Below are experts of layer 4 (counted from 0) of a mixture-of-experts language model. Rows are named router (the router's row for the expert), gate (a neuron's input weights, with its number), up (a neuron's input weights, with its number), down (a neuron's output weights, with its number) and show model dimensions 0-95. Each number is 128 + 32 x the weight over its row's rms, rounded and kept within 0 to 255. Numbers have three digits each.
After each expert's rows: a language model's description of what the expert responds to; "gets" lists some tokens that make up at least twice as much of what it gets as of all text. This comes from a sample of Wikipedia text that the model never trained on. Tokens count by the router's weight.

# expert 21
router:126135128154130122119128136128132072087082098107114092147147145123093108130094149107116104122088135095166168152096102111157121171135111136160178094096168135125105133108094135115120136200234093124087137163149121164114112112140085042164091133061108203132169115126124114094110107122128144085
gate3:152134133162126119097141117054172120115092140149148101109054154085174141082143121121123136081162098139133163145113133150171170131087119115154156142163144145073110085119169147098113024184128113098066111137145087106148156171179119147131113138081162148059088153140138092139155192102152116106
up3:145137160088113105139111143160132094186126114133136074142088095121084184117122148128099073141101121118139109130124100151148097122126140166138118158105085156194100104150130123109108150146055126128151114166138152087132134129180127128083117076100133183042158159102138141088137078081152115146
down3:114100156171109108142140139120079152168093181127120126118104154123073153120133083131123126139129094136110104173153168124165124115114131131153109154144146101155077119121189155084079150135122115100099102049136049115093138128128120114193086117117117126121121100066062152161129123086161148128
Capital word starts
gets: " ", " A", " K", " D", " B", " S"

# expert 18
router:135117130134150133156100144163134111085103123113151157113148145109131150155207131143142127097129134130132143155167131117169131183180128125081120102116139191114154213082191140130052153109089129141098129136149106123100094110146180185146063165078154198114116196151119127115174153088126084103
gate3:117099179124080168067080129171153159121117115188123137063122151200159144171151099115136136153114111231127152179042110159174060155155137098089133135090146137104146147096116118172091174107180131137131124180141171108132157124195126115129062136156080097147121162199186151133118154073110136077
up3:124102140207146106104185134016109095091112155139133169113146117117143145184196150133146151125105110095106066113091133181130115127107115122165169129126153096110172090198189138132098123154148115174098087098096068110137163165065114159145072146167150151098115142087106078107100129167152199121
down3:131100142129113094196138146172065094107186117150175124165126142116124111152180106060194120078114130127134131105104110116143119100094130140129171091132119099116145138129167115110130112133193063121118136134177090139144155134150101178143181116122093193131066190130134107046090116205172126179
Copula after subject
gets: " was", " is", " a", ")", " were", " are"

# expert 11
router:137170104149169143126113140136177133095080121118151172137185119131111138177105128111064152117136151167141115179156100113143126109187161110082122122086127083147117118107110156132101079218138167107086114123080141132124166107093145163151133081120142150135123049117154109069140134140123153070
gate3:134131158127110125161122153152151142100074133038165115125175108147126129099097149154115149119134107191138133104130178062112126151176111128163152153128151145123092137083099150175121128133159114092119065073128088103061025139181134139125210161104140109060096114121146150069199088161109153120
up3:085105054141086146148127119102136108180118147142137156123085117096158114147137151105089080116120130119106136180153169163180119054059148173128078122132090117114126164145121129166119120094093132141093150156156151197195136127133099072171103153145113092125168154129165082204106127106112111156
down3:179122077161130097151132159120145124102112141103154136116105168112148143132107095153087136126147082102119153089117139112113171102106092113116085149059096107155184128133174184104166144166075099164107117141136108118131132147148093142187062136089126068155137077096178103154181112173138083181
Definite article and of
gets: " the", " of", " The", "The", " a", " de"

# expert 20
router:111128141130120125118119125111130114103147163145148086143139139163141181133147140088113173146184124141142111142033076102134104121140106136012088177123123188130131168159214139106092134130099141076139121086136128078124125178145163129136137191095135145169164118143133121160129113233149103076
gate3:184104115178169100139138126092103078082116140151099105147072125114109148145173183183144091132142099089168150069090159127161096131098107082082111147129143133114131156142130130118169044178121101126149102072154096096143074128138151134128186168104113141123158102128237142118140207197132105057
up3:133108141103131131108167168143094145077125141130125158165070123150136169130117200125117145145184131121090126160118048152181154151077108141135126138126083140150123152135124109059091113110087123120102061119151153130166120140125132120160119127101161010177128114128160154162131128147138132068
down3:122140099111141129185161173117119123122073126079122144183078105116091145129196151125110128138135117105103151120058094079139118100093112118093137128143112155128087158123072117120062147127133129026110153071135142112149123157132179194108119125088151137108078142145162111103106118130093139059
Month names in dates
gets: "\"", "=", " January", " April", " October", " May"

# expert 15
router:132113120124130108192109159116115112141125130148103151134083094093145085150132113120132169131074152181058084109165106056057123135098090106129123082129145085127190120130084111145063096160106115104083105138161118123159122115161083028117137071118165069096189099105174146172121120096148122133
gate3:161107160129149163114129136134104128161135148133102154111127135104161143138158105210126118174177085093107097133172156064176161165110168128125092112140139099146093131110172173095069123109071114119159150175120130152126141104161147116117181122110159142055105146137032148106118102083059132147
up3:123134146191146079148141159127088133123145078065120197106180102072104058141154151119088090176080114129084114126101042165114091161166153152095146202073187099142155132105094147110111126102140148148156138166041137088111123139124142121125124200126163148081086085116104120098158151119155161142
down3:135177163149047103063136133141150184131093129143176170107113109141131130089162080158077073160098113122182133093136082159127090164087135162084106166137083144155080115116151141146145133138108147132163141043080154151056131051084095122094193213100100132148088119131101117099069136151119104169
Sentence and clause ends
gets: ".", " that", "s.", " and", " which", " but"

# expert 28
router:133100106094138116172107098085124148097173179161145085156077128196108132109094145102084092161146173143065073124157164095157114124176164144158090129172153054095114084150094120159152110154088162146125110114045155108076090136136111136081102118185120101087158161150110109173147119134143146186
gate3:135156178101092114151122089106087129132158150166119082104158125126124102171119124148130132165070029112125073082106163119129114182129126095122141135089063091140094140161100117147115078081110121104114096127103149133130118112104137107117113094148106114095136112175157100095095124101215130164
up3:131133165153162124128101149126102066109106221109126146137085121108159113131088074113032089082097145112137133148135127125084143133137156114108127126118181069094127083170143107117144137080127107099091117115136055095130120144116141083134110091103102097112154127156145046173194142139096113140
down3:089164121107081150172128197207148069099107111135138128124122140153186149153124089136071107118080080097131095191139187142133114096175072125131162132145104127090154105197144110154106134117087142148113121085130157151061140155133120090118147126036117209169161149122101112088171087141129127145
Prepositions and time connectives
gets: " in", " by", " at", " from", " with", " to"

# expert 2
router:136143137169133111123096175140121108167140120099148152173151105151136134083097113158070163088148102161152157140152116178102133115070137133125129104148133204090137060103155125126056181161044072084085128179113142145166126133129178174064154108128161139164148138128146110096091224144137115142
gate3:186072129163174116143181124180198133100121122131138098127083114118129114134172087120110178108156142142134088127175111142131097036103112223151175159135141115138139127148107048124120112129162127113176153103134085111143115157126147109117117152131098165107117105145107146124122116114124117118
up3:063108142108096118083100086141104132188144125131165159180156079114144164158106179150080132141188090071173089117181091107148177098122105101126139129123137089136160154123128119166134113131148130104106107127142100168121131096147171191123158101112111107083134102088123096087128139118168147154
down3:136188071123133156172138139115181139092115087088146157086116132186156098224055189126135146146146085112167129138192162140111089106128086089139115094117065148109059179077123205195077123096185116128133086071132014082140181110130123122132123090172113130142094165154086139137092076165121079032
Commas and clause punctuation
gets: ",", ":", ";", "s,", "),", "e,"

# expert 12
router:097186151183071096103070175133107123168127085090136157113130101080109143117096131068068135134066158191159121143185119155138092072098108163118109094175171147146116173147164103080066116077147137118121104121135160165152137122090130180159136230122166148176155163098147098107108092149103130082
gate3:156152070098142141141084096104093112140081115101183116154113163119090117180188140107145139145148110168127138116133057159119121177112146100141142098161179112106145106078174107151211160137129073080165126116104095137111145129110141141126167153104151099155199121192104148117170134112108063133
up3:119095123114123122114169100107175114095173110168170118093093184167199126138106167132109112127142093080158094162122095195137099115103157151149117127154153119110105160139142167130080088098179130151159141109217169182084128131084115122152153112136128159164085094146140142144136130158122072141
down3:111103126138140098230137111141124140145137116172127102128197131101083127106169106174122095194108143120139119191127112151095136079151161143145108086171177163087124134091149097063194159082146071121143087140104145136143140102142110158116103169095115173123138134135116189123093132144115145174
Nationality and name pieces
gets: " ", " in", " 0", " it", " he", " was"

# expert 27
router:136104139143132154087149113088189137095169102130098111115095083080093137133102173096145168126100094160147157187161155061150125093178067120071102116105094135152108120149134115126175145133132067186145154112104116118079134095125186174117133080118079118133102137156050081126112196070082147125
gate3:069119127086102116118163066154140159135145074119081137108076146183126156112164148121165149125048133120160117169187098074159111109089139076104085070124084082112122124140135135127114160199087133135112138137141043100084182124074174185183214090120162090141080173095121081117085150062144161101
up3:195138093145126111114209097152103115167109118127115083140091149173144106098132189177089143121052127107152081155151069135146103107097156155156090188150130136146103102099110181131156170177081185142130141067142103118156101119118169142115190152166103086109127138110118120173164099123116141116
down3:092177154149110138167100113050147130129165154163105132126127149131096098191094120074147081154119166128063118110126105104059089122237129159132106171151154013092126126180138120170128139130112104127130132078107111123158141139104096119107110123105146087108104148155099097126133116071122136132
Numbers in data
gets: " 0", " 1", " 4", " 2", " 3", " 6"

# expert 16
router:134062108048117135125137140125086104123089166136123115102144165103143141144197153120177108119158104179082166139121153106111122121168095125155139090113120149075147059100106108116195227085114130159129070112151106117149152107083087120140162114160140123126093174111063138120173154140150139187
gate3:118083113108142163097136131129093122138189142126138051138128125120118084039050166090161096135086153168096091124166132110143154113137101142085152108125091115110129139163127155164147200125122145091103112153084143154128141158106146123119151092154181098108129074101067148061182105073206159141
up3:146110168128126173138159135078117156115116096164140136140173155137131153100132139076140146110130175090150129142106170172146037142147147130148143162101162137153098146064127157137114126150197133175108089176076193116102110063123106115120194142171173155083093173125167163136140136169103134165
down3:185109132140116144138126089137123118033117078154162191121070087171114169129116090130117099136175103099066162118125097094141124106148099114101056150181181093074136101144163078152107123157167091143153120160140120113142142122075053180108090104150099112067157077096116147166098171146170123148
Verbs after subjects
gets: " to", " had", " also", " was", " not", " has"

# expert 23
router:135138125110136119165123132101130172124089157101077134096112107076143135115125126109205038099160137102191146144139121138051107157122133129077106086141133114065094133097089135187192168074203113122164191171187131099164161139179105107122146157156147110161132087153118133141113124090104164138
gate3:085098179134141134132139161118147100158116187104150088111154119157153105166101102170144100101138104108125145119087099113119076133113123112172132109172094111152111146132050124151170145124109067133149151118171202122098112128172143159083146157093133090134154085154146151105173146087110155158
up3:148156081186124128117078079090057119139140161146120112093110115108113138161155077098149174116091143129104147142154093121136112165145131114146167127101129094063162139104124130109089141135155155140119186125118123100157152162099065130103128153161077155142171152157136148084128088141154121159
down3:146162129157104060113063075091223066148146136075108112114166150110106156180134067118127114176076178180145119132075127087176122106128156150121180111153140053115138081110086117122072060139154136142110139162167108086076122117125150113100107187117165158203135161106091117094122208123124120147
Possessives and personal pronouns
gets: " his", "'s", " he", " her", " He", " their"

# expert 10
router:128141142136143130107097148127153134123069097083197119133115128078105112132104151138092100138166113069139118122109153127183120149062167132114136206110132059131134161135094075153164146142172127125109117151150130123112181125123111135121165122050116107163141167119109153133122065196103120138
gate3:078093073117137175129133171138117131107162107147138154117145134151128120149112091118166117190147075127127168157097088146097123104124179133153140101189101190169110081080168136118105146069148138142118121134130062112142111089094142110135097134156115121071177137143190114136125155192088139137
up3:137113111134177093137097160158110052125131142174086139137155090169108150178142195127101181192112098125134116143166128101135131115098130165155127134144111082142113104176147123160101121103156135104098131134160100107106115134059095115085131153190095042116125094135146144163179139151111124135
down3:138156151136110150131178135143118076132112110155170182093112094099095168123128152131185131124145078097105127102152125134112167107153164142175150128171088100155119087160179123131119135112077092131139053095163165094085142133138112106122103138165129071157172111171103123148128095124179180125
Coordinating conjunctions
gets: " and", " to", " for", " as", " –", " with"